config.yaml
n_layer: 14
d_model: 320
n_experts: 16
experts_per_token: 3
d_expert: 96
d_shared_expert: 128
activation: "swiglu"
moe_layers: [0, 1, 2, 3, 4, 5, 6, 7, 8, 9, 10, 11, 12, 13]
router_score: "softmax"
normalize_top_k: false
routed_scale: 1.0
balance_loss: 0.00759
balance_bias: false
router_z_loss: 0.001
init_std_router: 0.0312
lr_router: 0.000749
vocab_size: 21904
norm: "rmsnorm"
norm_eps: 1e-06
tie_embeddings: false
optimizer: "ademamix"
lr: 0.000503
beta1: 0.9
batch_tokens: 65536
seq_len: 512
train_tokens: 338000000
steps: 5158
dataset: "wikipedia_en"
Below are experts of layer 3 (counted from 0) of a mixture-of-experts language model. Rows are named router (the router's row for the expert), gate (a neuron's input weights, with its number), up (a neuron's input weights, with its number), down (a neuron's output weights, with its number) and show model dimensions 0-63. Each number is 128 + 32 x the weight over its row's rms, rounded and kept within 0 to 255.
Before each expert's rows: "raises" lists some tokens whose logits its average output raises strongly, later layers aside. This comes from a sample of Wikipedia text that the model never trained on.

# expert 11
raises: " ", "'", " in", " (", " in the"
router [110 126 133 124  85  78 129 161 122 174 141 122 134 146 104  75 143  80 121  68  79 141 112 184 159  87  72 143 135 143 159 117 103 166 121 151 176 144 169 143 116 160 118 150 109 118  99 133 122 115 100 111 102 135 138 148 155 100 124 106 116 134  97  89]
gate0 [ 86 149  80 144  74 119 148 113  99 199 134 185  79 137 168 127 129 144 166 134 116 115 138 161 156 120  86 147 158 166 130  85  70 151 130 130 160 116 158 111 114 158 130 158 130 121 205 186 158 170  50 137 144 128 104 188 133 166 130 151 109 141 144  94]
up0 [143 108  89 165  59 112  77 100  79 169 154 178  78 138 135 140 146  87 128 116 104 160 158 142 193 139 118 139 205 136 162 130  48 172 116 117 198 154 165 170 115 155 158 118 123 142 165 155 183 185 103 123 143 165 137 211 128 170 115 138  90 190 141 121]
down0 [147 157 128 151 157 129 139 149 121 161 134 157 140  50  82 176 121  86 119 128 100 144 186 159 140 158 178 161 104 131 154 158 151 117 147 168 138 113  90  93 136 129  71 101  63 148  94 122  92 173 127  85  90 112 106 109 153 136  91 160 145 123  89  60]
gate1 [142 124 122 216 137 162 106 119 105  93 160 101 156 103 162  56 129 123 175  94 165  92 137 110 127 166 155  91 138 162  97 154  98 112 162 111 120 166  66 156 123 133 122  69 102 160 140 106 127 114  78 120 142 121 109 137 115 122 105 118 107 107 126  75]
up1 [139 157 110 158 103 161 138  64  90  67 144 111 109  89 105 116  92 133 125 158 136 100 143 128 118 136 104 149 165 154  88 147 172 122 106 147 115  99 164 156 135  95 140 195 143 129 105 123 124 166 176 112 114  36 135 189 102 101 124 122 153 179 151 154]
down1 [128 102 113  84 157 133 157 104 134 154  84  83 146 112 138 106 154 152 179 129 107 187 100 122 127 159 128 155  91 163 148 103 119  99  97 134 107 134  86 117 134 158 132 112 122 168 109 157 132  80 139 163 113 111  71 125  75 128 115  80 218 155 100 110]
gate2 [142 105 173 167  99 167  84  81 137  75  83 143 105 111 131  77  95 116 168 131 114 106  98 131 144 136 132 130 168 112 138 124 142 217  96 143  89 118 101 130 140 148 147 161 107  71 100 101 176 157  98  93 226 119  94 157 103 144  96 142 149  81  89 155]
up2 [160 157 108  95  81  72 169 142  58 150 149  88 138 153 120 122 138 152 119 129 139 101 106 110 127 110  82 122 100 114 125 119 129  46 112 128 146 129 166 156 133 103 141  82 157 110 129 162  96 106  97 159 115  65 130 113  91 138 158 186 129 197 150 115]
down2 [177 112 100  96  50 114 173 150  86 142 157  93 159 139 177 144 132 134  95 168 172  97 161 123  99 149 133 160  89  90 142 157 150  74 102 151 150 131  72 185 186 184 120 166 138 127 130 141  87  93  95 136 130 161 195 107  99 142 144 125 148 163 125 122]
gate3 [156 126 125 149  46 128  47 132  91 157 159 135 147 106 148  71 105  82 151 119 132 178  85 153 163  81 148 115 151 134 137 136 152 151 122 111 122 143 198 124 120 169 122 131  92 188 123  93 160 115 124 120 174 181 119 103  98 125 175 142 160 117 138 147]
up3 [108 151 114 172 170 175  88 189 125 124 155 123 122 159 147 137  92 111 117 140 114 146 117 114 160 129 179  84 131 157  87 138 164 167  83 172  59 195  90 137 146 194 126 106  99 129 120  80 105 127 111  50 155 204 119 141 177 132 136 122 124  59 125  85]
down3 [135 111 169 140 134 158 126 120 172 164  94 188 101 150 146 109 103 132  99 142 121 106 109 148 141 119 138 125 183 193  96 149 113 141 119 132 145  84 134 117 127 111 123 100  91  99 110  47  91 173 163 125  78 134 136 135 132  94 129  90 105  99 152 155]

# expert 4
raises: " ", ".", " (", "\n", " and", " and the"
router [157 189 126  82 144 110 110 167 111 145 145 129 112 149  82 126  96 127  71  81  78  96  85 158 152 136 109 127 150 135 186 172 108 199 128 158 145  99 122  84 101 123 154 102 105  95  94  88 139 131 103 108 147 124 142 120 183 128  72 111  57 136  84 116]
gate0 [ 89  56  98 128 129 119  99 113  83 143 134 104 135 139 106 174 122 142 127 119 140 101 128 139  84 114 111 160 216  90 108 121 128 184 192 105  95  98 199  78 116 105 108  82 106 128  61 124 128 119 113  89 117 142 120 137 169 121 138 111 128 154 148 130]
up0 [137 120  77 148  96 124 159 145 139 132 132 120 146 185 116  89 139 161 102 133 157 105 191 103 159 196 129 123 138 117 124 119 142 159 187  55  86 119 177 125 125 146  73 106 123 135 108  88 114 155 101 139 203  99 144 111  78 122  76  53 121 172 116 113]
down0 [197 127  83  59  74 112 180 151 132 191 110  86 166 183 137  86 168 142 167 101 145 171 151 155 126 107 113 136 172 190 113  99 110 123 162 111  74 187 135 116 170 157 124 201 155 151  36 151 110 146  91 104 109  68 144 145 147  79 130 118 121 138 141 102]
gate1 [154 179  97 159 139 150  87 177 123 124  77 124 153 122 138  78  70  63 167 114 146 122 124 154 124 116 114  91  89  66 121  99  92 107 163 174 122 150 150  77 127 218  78 101 113 123  96 113 137 101 111 177 115 112 108 124 163 108  66  58 107  81 113 179]
up1 [131 134 174 131 102 159 156  59 115 127 163 108 108 102 140  65 174 151 141 106 155 134  99 111 202 155 143 143 142 157 121  96 198 155  94  17 140 109 108 151 130 103 156 153 112 137  75  77 157 145 132  97 122 145 145  46 119 106 156 150 147 158 119 129]
down1 [ 70 133 116 179  65  71 168  86 106 115 193 127  90 180 130 145 158 133  86  87 146 126 134 126 140 180 129 150 115 141 117 166 156 149  68 122 128  43 157 192 163 147 127 157 123 126 120  91  93 149  91  90  91 171 119 123  91 100 131 122 126 122 173 174]
gate2 [106 137 127 196 135 172 124 175 117  51 100 166 166 138 117 159 148 105  96 142 122  88  90 125 151 131 195 178  99  59 121 163 100 113 137 118 119 109 107 185  50 116 167 131 169  74 129  79 104 148 130 103 131  77 140 163  98  97 174 118 124 107 150 107]
up2 [109 149  45 169  92 111 114 122  75  82 124 132  73 153 148 130 182 119 147  81 141 142  86 154 133 115 189 118 151 105 119  98  83 112 137  70 164 159 141 160  77 116 119  97 133 155 157 130 139  66 134 129 151 137 142 166  67 128 188 129 146  77 146 129]
down2 [101 111 110 154  86 147 108 100 130 140 143  89 137 107 128 135 177  94 151 121  81 127  62 166 109 160 128 102 147  72 124 132 165 134 143 142 103 152 162 146  93 129 126  96  99 174 128 207 129 113 127 156 157 147 106 132 111 110  76 130 142 131  76 135]
gate3 [129 124 127  97 164 137 114 128  43 175  92  91 127 155 103 138 118 142  98 102 139 142 109  96 144 127 129 169  99 149 157 184 138 137 153  97 119 134 118 145 147 110 137 110 126  89 196  75 141 159 109 153  91 154  65 145 112 140  90 128 114 152  58  80]
up3 [171 175 172 165 106  97 157 165 179 155 176 183 172  78 100 118 124 154 102 143 153  68 146  76 118 146 123 120 128 125 103 156 126 153  98  61 104 105 135 156 180 191  57 171 157 137  93 107 191 123 119 123 148  94  90 139 121  93 142 119 185  89 144 161]
down3 [106 134 128 116 158 130  41 165  81 163 135 118 124 169  90 164  99 159  36 157 103  77 155  99 142 146  93 130 152 114 148 156 114 172  98 128 128  78 138 138 176 205  83 146  99  89 180  71 139  76 134 128  93 178 154 160 153 105 113 135 124 131 135 166]

# expert 6
raises: ",", " ", " by", "-", ";"
router [133 133 100 132 101  94 150 164 117 139 161  81 179 147  81  84 175  97  82  97 120  67 116 148 138 107  92 185 132 128 115 129 116 134  84 150 141 106 177 130  61 184 171 136 107 113 113  98 144 169  88 111 113 174 156 145 133 125  96  97 107 154  90 115]
gate0 [156 192 174 186 153 110 126 107 129 117  87 153 105 127 105 159 119 100 128 120  81  71  96  97  93 134 116 139 120  99  91 113 135 145 108 108  75 109 130  87  88 146 137 130 111  60 140  94  86 151 165 101  86 181 163 177 161  88 158 152 155 102 108 126]
up0 [ 95 150 146 141 140 146 118 142 142 150 151 147 127 156 103 134 102 120 153  88 136  94  80 145 139 127 121 120 184 119 132 132 141 124 198 107  85  65 146 121  85 138  93 102  89  93 159  68  91 104 140 100 120 145 133 175 171  99 137 128 126  88 142 126]
down0 [141 126 145 159  91 120 144  96 106 123  66 140 121 153 103  90 132 107 172 121  67 109  98 114 119 165 145 187 123  92 120 125  92 155  98 102  87 100 123 129  91 145 138 127 113 130 156 115  83 135 118  64  99 188 176 119 124 102 134 156 136  82 128 104]
gate1 [124 154 109 112 160 133 178  66 127 150  83  76  84 113 117  93  79 150 117 164 161  79  92 120 172 171 184 156 105 127 177 167  55 117 122  75  89  82 178 160 101 153 127 134 146 103 109 121 176 152  97 130  89  93  71 140 115 111 162 144 133 163 108  75]
up1 [147  73 108 180 104 142 139 163 113 102 182 157 128 140 113 155 150 165 159 138 133  85 127 113 119 153 159 122 174 130 103 141  92 116 195  86 201 118 144 153 144 119  96  94 125 173 107  92 103 139  96 198 160 104  90 152  86 112 150 136 126 121 136 140]
down1 [178 125 106 104  84 148 116 201 108 182 151 157  84 152 163  93 107 121 160  92 156 151 113 142 201 114 112 118 120 126 145 154 124 152 110 117 143 136 144 137 143 138 175 150 158 162 122 150 111 126  84 122 128  80 163 164 166  47 135 175  89 123 156 112]
gate2 [126 154 190 167 189 139 177 116 167  73 202 146 163 160 168 113 132 202 159 121 134 176 143 130 128 165  75 159 152 123 106  50 133 148  76 115 135  98 151 119 156 111 145 132 133 154 127 170  98 137 153  74  95 116 183 125 160 144  82 133 132 159 141 128]
up2 [115 127 113  55 120 116 140 177  73 171 109 100  65  58 127 150 116  80 128 116 104 142 122 102  93 112 135 124 106 158 195 152 169 128 216 177 177 129 130 127 113 170 112  76 151 192 111 139 177 106 112 160 154 130 123  84  91  93 161 136 101  74 128 113]
down2 [120 116 103 134  46 101 135 136 193 150  97 111  99 150 127 130 134  96 119 109 152 150  74 186 150 116 113 139 167 133  94 130 118 129 135  89 146  86 117  80 180 173 115 255 120 133 124 145 100 125 195 158 118 132 130 197  83  95 124 128  98 132 131 114]
gate3 [ 93 148 133 100  69  72 152 144 138 131 137 132 151 189 115  88 151 168 159 132 141 111 115 156 156 122 107 119 121 164  51  76 124 122  80 122  85 150 168 156 137 140 161 174 135 152 141  84 113 190 120 143 147 104 109 120 151 163 133 170 120 172 141  77]
up3 [109 162 103 133  85 171 199 126 145 131 166 181  83 151 130 135 137 131 122 122 112 117  88 157 128 169 137 118 141 125 165 123 114 129 127 180 165 109 124 123 151  91 112 162 118 126 107 181  78  67 104  52 130 154 192 101 163 122 136  67 144  99 170 155]
down3 [154 117 141 108 139 149 191 131 144 123 163 171  91 170 142 131  37 123 144  74 110 187 135 139 138  91 111 119 169 181 138 126  42 149 159 157  95 147 114 150 123  97  78 120 154  74 111 130 140 160 133 122  65 124 108  81 138 144  99 139 147 107 140 112]

# expert 7
raises: ".", " ", "\n\n"
router [155 188 173 114 137 124 118 131 123 148 131  78 165 145 137  96 161 108  90 100  91  75 108 114 156 132 103 157  97 129 187 152 109 180 122 172 169 141 109  87 104 126 129 114 108  50 104  95 144 150 125 126  88 182 117  72  89  75  73 110  98 114  78  93]
gate0 [171 124  34  73 151 126 213 117 130 131 103 107  99 165 127 170 149 129 144 132  79 116 126 102 124 152 160 158 115 127 232 126 129 117  98 156 161  93 129 119 133 164 152 122 139 145 122 111 126 107  96  98 124 160 124  85 105  93 125 179 155 135  87  82]
up0 [149 125 116 150 162 123 147 124 153  83 121 109 134 113 136 197 208 111 139 142 105 152 146 111  99 142 150 159 181  94 185 149 128  59 114 112 111 156 145 121 178 149 124 142 137 191  99 151 147 133 105 108 111 145 114 125 117  80 114  99 118 107 137 141]
down0 [ 94 123 118 122 104 167 104 129 107 145 129 128 166 114 219 129 152 175 165 111 137 141 143 137 163 162 141 146 139 134 104 153 121 159 147 125 133 100  77 174  89 134 119  91  94 140 164 154 152 124 129 142  93 142 138 163 156 114 132 100 102 160 115 186]
gate1 [109 185 153 101 110 107 144 126 103 183 116 171 190 117 131 145 101 139  69 121 118 112 169  96  91 144 110 138 151 126 152 155 188  59 107 163  86 160 123 118 102 169 135 150 111 117 141 151 161 143 133 108 126 189 168 102 150 110 149 115 103 180  72 159]
up1 [110 203 106  70  97  74  99 105 202 197 176 180  76 155 134 164 192 153 107  93 129  88  88 183 109 120  97 139 118  74  95 129 178 126 115 150 126 136 102 104 117 132 111 143 126 103  82  69 166 152 173  58 150  97 116 135 154 102 168  79 150  80 103  99]
down1 [133 158 202  99 156 108 113 131 171 132 170 128 122  90 119 130 144 161 125  91 100  51 154 118 128  73 136 106  23  70 110 156 125 103 115 137 112 122 134 150 126 142 169 117 144 163 126 108 102 173 153 129 101 142 104 174 114 168 151 191 181 126 143 169]
gate2 [105 175 176 124 144 157 152  98 125 117 141 146 135 133 129 105 154 128 113 114 168 131 118 154 149  93  73 196 126 176 152 125 146 132  83 149 103 130 153 149 122 137 130 147 144 155 177  69 103 169 117 134  90 135 112  92 200 108 190 160 132 104 101 127]
up2 [ 92 117 131  96 108 160 121 115  78 114 135  82 132  97  38 164 118  71 153 125 106 120 170 145  67 162 109  93 101 145 181 174 136 138 120 110 133 142 157 101 120 135 148 103 123 107 161 136  76 115  72 150 106 123 112  94  76 129 148 140 132 137 183 216]
down2 [150 138 126 185 175 107 142 109 112 198 135  85 102 180 146 127 137 165 106 113  86 140  83 153 123  76 132 197 150 134 101 151 108  95 203 112 108 124 137 124 149 131 108 107  75 133 151 154 136 150 119  50 195  97 101 158 158 159  99 146  99  78 117 133]
gate3 [161 146 192 160 113  90 110 117 152 142  60 145 154 120 121 132 106 146 159 136 129  53 112  73  99 128 117 127  64  85 141 165 116 155 140 184 136 204 113 138  72 157 139 100 117 124 152 157 143 132 119  53 142  98 119 116  83 168 113 168 109 197  91 117]
up3 [122  83 116  51 111  64 143 117 122 147 204  93  84  98 167  90 118 113 119 147 162 168 155 139 151 155  80  93 189 166  83  80 154  91 110 110  98 101 123 129 187 103 163 182 137 125  88 156 123 150 176 160 169 105 125 144 157 115 155 108  88 140 153 169]
down3 [134 110 155 147 146 156 121 163 117 120 118 161 134 151 117 110  81 139 103 134 163 127 118 175 132 118 165 156 109  69 204 119  93 168 151 152 155 190 155  95 208 166 147 167 106 139 137 113  94 162  81 103 111 150 134  89 105 150  18 112 141  88 129 146]

# expert 5
raises: " |", " ", ",", " (", " in"
router [139 174 131  96 116 126 102 163  54 126 135 105 147 116 133  95 106  92 107 149 121  95  85 150 140  98 128 178 169 173 212 160  81 177 137 130 165 163 143  90  94 136 139  60  94  87 111 102 165 150  60 121 113 140 125 144 119 101 118 102  99 147  91 128]
gate0 [146 149 108 127 141 162 154 113 126 143 112  85 167 159  41 156 123 122  46 151 118 118 147 149  96  91 184 141 194  59 155 159 105 155  62 174 114 132  81 138 121 155 106  98 120  97 123 136 151 149 131  86  96 100 128 124 161 144 153 167  93 156 126 142]
up0 [105 131  72 161 212 139  92 125  83 144 111 141 162  79 111 135  92 112  65 115 125 122 130 147 120 104 180 128 195  57  87 180 104 133 171 147 123 150 187 148 142 105  70  92 143 130 106 150 125 146 119  95 101 125  91 172 186 141 201 166 118 130 183 103]
down0 [117 128 109 149 152 117 138 115 152 131 127 138 163 153 120 131 155 100 164 170 120 149 106 125 127 148 136 149 140 103 117 114  98 108 110 152 100 195 115 199  31  96 104 110 122  79 136  97  81 136 162  86  89  84 113 148 122 195 102 118 136 175 124 145]
gate1 [153 148 124  90 139 152  33 204  84  80 151 129 135 106 111 155 154  89 102 171 132 185 171 106 122 154 142  67  98  98 112 138 157  77 113 163 140 165  70  60 125 149 102 156 156 147 148 114 131 160 156 163  88 101  55 124 167 126 142 130 153 109 127 126]
up1 [118  72 136 117 135 145  86 178 147 130 152 133 144 150 102 110 161  99 175 114  51  61 131 106 142 176 138 157 206 162  64 131 144  89 165 190 166  90 102 161 117 138 133 123 147 124 136 140 143  60 164 123 145 150 144 131 135 142 138 159 123 138 141 173]
down1 [ 86 127 137 159  87  79 106  86 109 139 197  96  86 127 119 152 102 158 160  92 141 121  90 107 158 147 154 133 171 123  70 107 126 120 131 154 128 144  24 139  96 146 177 114  90 167 130 135 158  97 155  83 169 123 170 145 160 193 100 141 137 139 121 109]
gate2 [150  97 104 116 128 113 111 135  86 122 141 193 125 108 130 153 107 179 106 144 159 121  71 105 121 132 124  95 166 146 112 143 169 115 170 129 102  71  82 126 147 128 163  69 121 127 151  68 239 170  94  95  71 125 145 110 131 123 139 175 151 119 121 124]
up2 [135 145 137 143 127  70 127  87 111 160 142 192 124 146 107  95  91 150  86 164 174 140 169  57  82  66 105 157 127 206 161 163 104 143 121 160 101  91 120 123 131  64 157 158 131 110 118  62  96 143 105 187  91 151  57 172 148 147  85 130 134 177 128  89]
down2 [131  66 104 115  77  86 163 106 179 183 209 134  79 155 113 148 145 195 162  81 146 193 114 130  60 108 124 160 148 123 120 134 108 139  49 116 143  87  78 120 170  77 148 107 123 145  98 129  88  88 111 176 105 126 184  93 141 147 160 119  64 125 131  88]
gate3 [112 167  98 122 156 210  80 121  90 174 113  60  86 127 128 162 121 145 102 148 162  85 128 147 115 103  99 135 103 140  95 130 118  87 143 162 106 160 114  72 124 187 168 124 135  80 151 167  55 154 151 123 159  79 119  82 131 131 130 103 108 136 125 169]
up3 [161 125 147  72  88  98 124 117 109 128 127 114 149 142 180 175 153 149 152 130 132 175 116 213 114 131 140 157 172 176  88 143 151 106  94 126 150 128 143 140 113 106 140 103 138 138 143 165 154  98 190 141 146  88  88 173 130 113 174 161 130 127 145 113]
down3 [119 135 123  99 128  79 133 140 114 143 207 141 102 169 104 148 130 139  28 115 122 191 143 191 139 117 137 152 163 213 139 159  79 139 108  91 157 101 114 128 148 121 111 157 135 174 171 185 109 126 103 233 112  85 139 153 119 124 106 156 132 137 149 139]

# expert 12
raises: "\n\n", "\n", " After", " This", " He also", " Final"
router [184 146 151  88 120 104 147 178  71 159 187  82 125 169 113  72 124 112 134 117 144 120 117 155 189 114  97 126 123 182 150 126  92 163 138 155 162 142 143 108  57 165 167  88 102 124  97  92 115 148 123 130 117 121 177 118 113 105 117 116  88 134 106  90]
gate0 [110 110 115 118  85  93  97 167 121 192  94  84 124 106  86  70  91 122 146 138 211 113 119 176 118 136 135 160 119 126 160  66 151 160  91 157  77 127 145 147  89  96 159 117 116 177 132 158  97 152 180 134 130 150 123 134 126 121 118 122 135 144 119 122]
up0 [135 146 165 121  65  58 108 120 109 179 157  91 131 131 111 102 110  78 129  84 127 139 148 156 102 102 132 145 101 198 159  98 141 146 183 158  80 104 142 170  74  79 153 122 155 140 130 147 143 124 160 108 130 153 122 132 201 120 129 153 128 163 107  76]
down0 [144  89 175  97  82 131  92 160 129 136  84 134  78 185 126  85  88 173 117 126  69 124 168 120 144  89 144  55 177 163 168 124 108 136 133 177 101 146 154 183 150 150 121 126 102 165 128 169 131 182 123 109 133 155 109 123 143 103 139 155 159  80 147 109]
gate1 [175  73 161 105 162 103  96 133 131 161 169  82 147 126 104 123 119 135 178 164 140 104 177 159 126 185 105  71 119 153 161  91  76 125 130 139 105 108 134 161 138 120 118 112 158 160 137 134 134 228 129  79  94 122 144 120 125 127 125 113 146  73 145 192]
up1 [ 62 160 117 136 101  92  99 181  37 143  99  93 166 115 130 144 109 110 109  75 136 106 117 182 149 152 127 146 172 138 161 127 121 121 173  78 165 136 122  76 133 124 101 149 140 102 135 179 123 129 126 158 193 132 106 125 119 141  84 147 125 155 134  59]
down1 [169  87 131 133 127 110 146 122  98 136 175  78  86  73 175 185 110 160 108 115  86  87 134 160  84 137 156 101 134 164 169 168 110 125  89 109 101 128 118 106 116  96 145 156 140 182 172 106  80 204  75 126 120 116 117 131 168 137 141 127 106  46 153 141]
gate2 [ 97 176 113 189  93  91 190 120  79 112  96  89  68 181 179 159 119 105 143 173 139 117  89  66 142 102 109 123  99 127  97 168 117  86  96 109 133 187 142 111 102 153 129 106 172 179 150  86  81 149  91 120 156 150 154 132 120 163 108 101 117 157  84 121]
up2 [ 94 117 127 164 136 172  51 158 115  45  99 225  77 128 106 158  71 144 147 124 156 149 185 126  85 116 158 130 203 136 165 153 106 141 167 142 114 123  95  69  83 100  86 131  90 100 152 149 114 125 110 160 109 126 103 134 148 130  26 216 215 124 111 116]
down2 [ 96 149 106 138 165 140 121 139 114 139 107 115 128 160 153 174  80 166 111 114 131  95 156 139  98 111 124 122 122 147 162 152 145 152 108 183 106 150 102  82 170 133 121 128 132 106 129 141 113  73 116 151  74  53  69  65 134 150 139 171 166 110 135  92]
gate3 [113 159  67 121 161 118 109 116 114  78 140 117 161 169 123 151 143 131 127 164  80 128  56 167 116  95 156 115 176  93  96 163 194  72  93 100 136  79 142 100 146 113 132 118 124 131 139  96 181  89 137 160 132 108 127 157 122 128 164 164 126 142 132  62]
up3 [105 117 132 120  76 120 125 144 107  68 205 112  74 129 120 106 191  87 178 110 136  99 155 117 159 122 119 117  87 108 154 100  64 154 185 164 168  97 181 125  99 142 160 109 112 136  64 162 100 178 133 137 164 164 129  87 159 114  98 138 122 165  54 127]
down3 [109 135 180  89 108 126 119 111 136 159 115 116 124 113  77 144 135 149 125 134 130 130 179 138 120 136 144 126 118 140 164  91 143 102 119 143 164 164 120 131 136 124 115 125 128 137 122 127 120 165  92 108 192 125 118 117 158 118 140  78  32 179  76 135]

# expert 9
raises: " at the", " -", " at"
router [166 121 121  63 121  61 163 139 116 111 134 116 149 142 135 114 104 133  92 108  93 101  77 138 155 120 145 157 100 149 199 115 112 158  93 147 180 165 115 106  50 154 191 128 111  83  68 106 123 164  90 150 148 157 177  88  77  76  84  91  87 126  96 100]
gate0 [158 180  90 144 100 136 118 159  94 119 215  93 124 124  74 138 113 148  93 102  92 142  81  84 135 144 138 142 192 108 138 133 177 123 141 153 109 175 117 107 108 108 104 142 146 150 107  82 206 135 123  69 164 108  96 133  93 115 178 153 141 130  50  90]
up0 [130 141 114 171 145 122 136 182 125  89 155  98 139 140 103 132 122 182 141 108 129  98  92 107 127 136 138 168 163  88  99  80  71  85 102 117  72  93 163 117 127 162 111 168 125 167 132  70 159  79 133 156 128 115 158 122 128 113 192 116 143 189 138 141]
down0 [145 116  64 192 111  58  79 113  56  92 158 102 108 136 102 159 133  62 129  69 158 183  82 126 114 173 161  89 125 150  83 119  89  93 130 117 102 156 138 129 176 171 156 134 146 111 176  80 114 135 154 146 144  91 126 125 116 108 194 112  74 117 166 102]
gate1 [136 108 106 100 144 103 147 159 135  91 135  61 155  99 118 131 156 126 110  58  97 149 143 161 136 136 136 140 151  90 192 184 121 139 117 121 228 167 143 173 104 122 198 147 138 105 146 176 173 109 121 129 181 107 159 145  93  90 165  83 101 151 139  34]
up1 [123 159  86 142 102 166  92 111 133 146  96 172 142 145  94 137  70  83 128 155 189  92  94 128 125 156  95 191  98 123  70 103 131 168 160 157  76  84 136  86 127 129  46 141 102 168 102 114 102 137 110  92  83 184  89 148 149 133 132 139 134  82  92 218]
down1 [138 126 116  81 102 119 163 167  61 155 122 140  59 194 151 138 139 101 113 145 114 120  98  96 103 157 164 226 140 122  72  99 128 124 149 172 134 114 189 134 116 138 121 130 117 137  97 170  64 143 125 104  85 136  96 144  93 128 109 111 142 126 138 142]
gate2 [ 99 125 139 146 140 186 121 110 182 100 151  95 146 141 121 133 105 126 135  57 153 129 176 100 109 121  90 191 108  72 139 175 148 196 126 126 113 135 150 129 137 203  80 182  75 127  91 182 138 123 177 136 142 129  34 164  61 122  93 116 149 121 112 140]
up2 [ 89 104 133 177 167 151 115  88 109 152 114 101 147 100 132 140  81 143  92 156 122 119 156  86 127 105 150 162 100 131 135 182 134 144 125 101 135 151 152 103  94 177  86 113 121 121 105 165  85 131 164 114 175 139 139 195  96 149 148 152 140 102 149 145]
down2 [135 152 183 133 142 146 138 118 123 128 135 122 191 152 105 153 125 124 134 109 142 108 177 128 109  80 120  95  92 108 112 135 180 179  81  95 123 127 164 114 110  89  42 206 134  99 118 138 129 116 164 156 176 161  90 175 109  97 153 140 164 115 138 132]
gate3 [123 106  94 222 118  82 157 121 161 110 118 111 111 112 124  94  95 104 123 135 101  96 128 137 199 152 140  87 108 184 118 108 124 116 167 173 112 186 169  83 135 159 132 188 106 165 123 142 119 138 121 116  96 121 103 186 118  71 102 103 121 110 105 111]
up3 [119 111 136 183 168 147 120 180  96 165 144 124 132  86 151 113 125 185 150 175 110 135  87  92  94 160 129 176 160  91 131 133 134 158 150  60 126 137 138 119 132 113 106 134 111 151 153 111  98 156  87 168 120 158  87 167 124 120 134 170 115 119  87 145]
down3 [130 162 110 190 121 146 157 156 129 184 158 136 125 133 170 166 125 160 162 103 146  88 121  94  55 150  87 142 178 125 146  65 127 146 109 138 158  88 135  93  99 130 111 100  96  71 135 124 124 101 111 128 127  99  96 116 152  67 114 172 168 138 109 119]

# expert 13
raises: ":", "\n", ";", "/", ": R", ": "
router [135 134 127  92 111  38 149 146 136 154 180 129 115 160 149  87 121 100 140  94  73 120 108 201 182  95 102 125 157 156 194 124  93 171 128 148 216 149 129 102  96 168 172 109  92 110 123 124 173 139 124  84 115 159 134  99 132 119 104  67 106 148  82 152]
gate0 [107 174 144 142  91 124 190 175 128 118 124 105 133 178 131 136  95 125  74 149 102 127  97  91 124 120 157 125 113 115 149  87  60 105 122  97  98  95 150 111  93 142 159 122 112 135  86 112  82 130 108 125 152  73 149 160  75  50 150  95 169 158 139 105]
up0 [137 142 142  70 123 148 151 143 136 140 131 118 120  96 147 129 140 160 132  64  76 123 152  94 124 103 135 156 146 158  99 133 102 118 121 136 136  98 132  88 123  82 117 129 122 100 124 168  80 148 104 103 102 107 133  93 204 122  57 128  85 163 183  51]
down0 [135 109 134 147 185 154 142 137 132  74 145 101 107 170 108 105  96 197 113 155 157 112 115 143 152 132 151 176 142 116 149  68  93 172 122  98 154  78  61 121  90  87 128 102  97 136 136 169 131 103 135 112 132 108 147  77 201 149  66 139 111 158 122 136]
gate1 [ 89 105 131 192 125 166 105 191 115 196 175 157 141 129 111 133 141 104 147 115 124 108 137 128 110 108 133 181 115 101 140 180 131 144 114 127 117 134 179 135 152 137 101 138 175 106 115 144 144 176 104  85  73 195  98 156 168 178  98 109 180  92  93  79]
up1 [121 135 181 138 106 116  87 130 118 194 164 139 144 122  81 183  95 121 148 129 143  95 151 113 122 134  44 160  77  75 117 161 172 119 133 166  74 113 149 113 121 135 142 181 127  48 149 146 168 121 152 176 109 146  88  74  73 177 126 144  81  79 121  86]
down1 [106 125 187 174 124 133 152  82 112 120 184 130 139 163 162 136 133 145 166 172 122 115 111 152 102  56  67 142  95 153 128 131  61  65 138 133  92 124 181  70  69  72 186 209  34  86 139 106 109 117 137 148 130 116  78 118 102 184 195 136  84  93 144 139]
gate2 [159  55  94 117  92 106  90 146  89 100 130 132 103 131 154 106 146  71 124  81 167 132 121 166 124 120 101 186 149 146 142 165 165 171 136 105 158 112 190 172 108 112 142 104 112 131 123  88 138  64 118 135 111 108 166 158 103  99 161  33 142 129 131 113]
up2 [110  83  86 163 140 131 151 149 180  74 135 172  90 155 107 121 142 154 100  68 102  96 151 185 139 105 168 174 181 154  87 144 169 156 124 132 129 101 164 122 205 140 106 162  75 144  99  97 200 101 123 126  98  86 225 142 134 168 155 126 156 135 173 159]
down2 [185 114 154  87 128 141 153 106 169 109 175 168 172 179 113 150 109 151 114 133  99  96 169 117 137  75 158 121 157 122 170 110 153 127 166  84 135 115 115  98  76 172 130 210 104 177 185  89 163 171 123 129 123 119 113 124 119 149 115 110 160  27  84 104]
gate3 [107 114  70 133  96  75 124 119 119  88 176 137  77 109 150 122 122 136 161 135  50 149 105 140 115 113  75 185 144 115 118 126  79 108 159 162 151 115 192 123 135 150 118 209 163 201 150 134 170 182 113 105 114 173 123 148 145 129 159 130 160 147 109 123]
up3 [130 106 155 101 117  67 181 147 116 176 113 147 172 103 138 102 190 108 149 125 149  65 160 117 104  98 133  89  92 117 133  73  57 163 152 149 170 100 135  84 108 148 112 139 119  82 115 176 124 150 150 146  99  66  86  93 107  96  94 114 158 129 117 129]
down3 [ 95 117 132 182 119 158 159 123  38 141 143 104  94 105 125 122  62 131  98 146 101 163 103 186  68 116 175 143  55  90 144 167 115 125 144 209 147 150 169  56 128 132 181 145  70 120 193 128  81 169 174 115 127 132 136  71 140 118  85 107 105 126 105  94]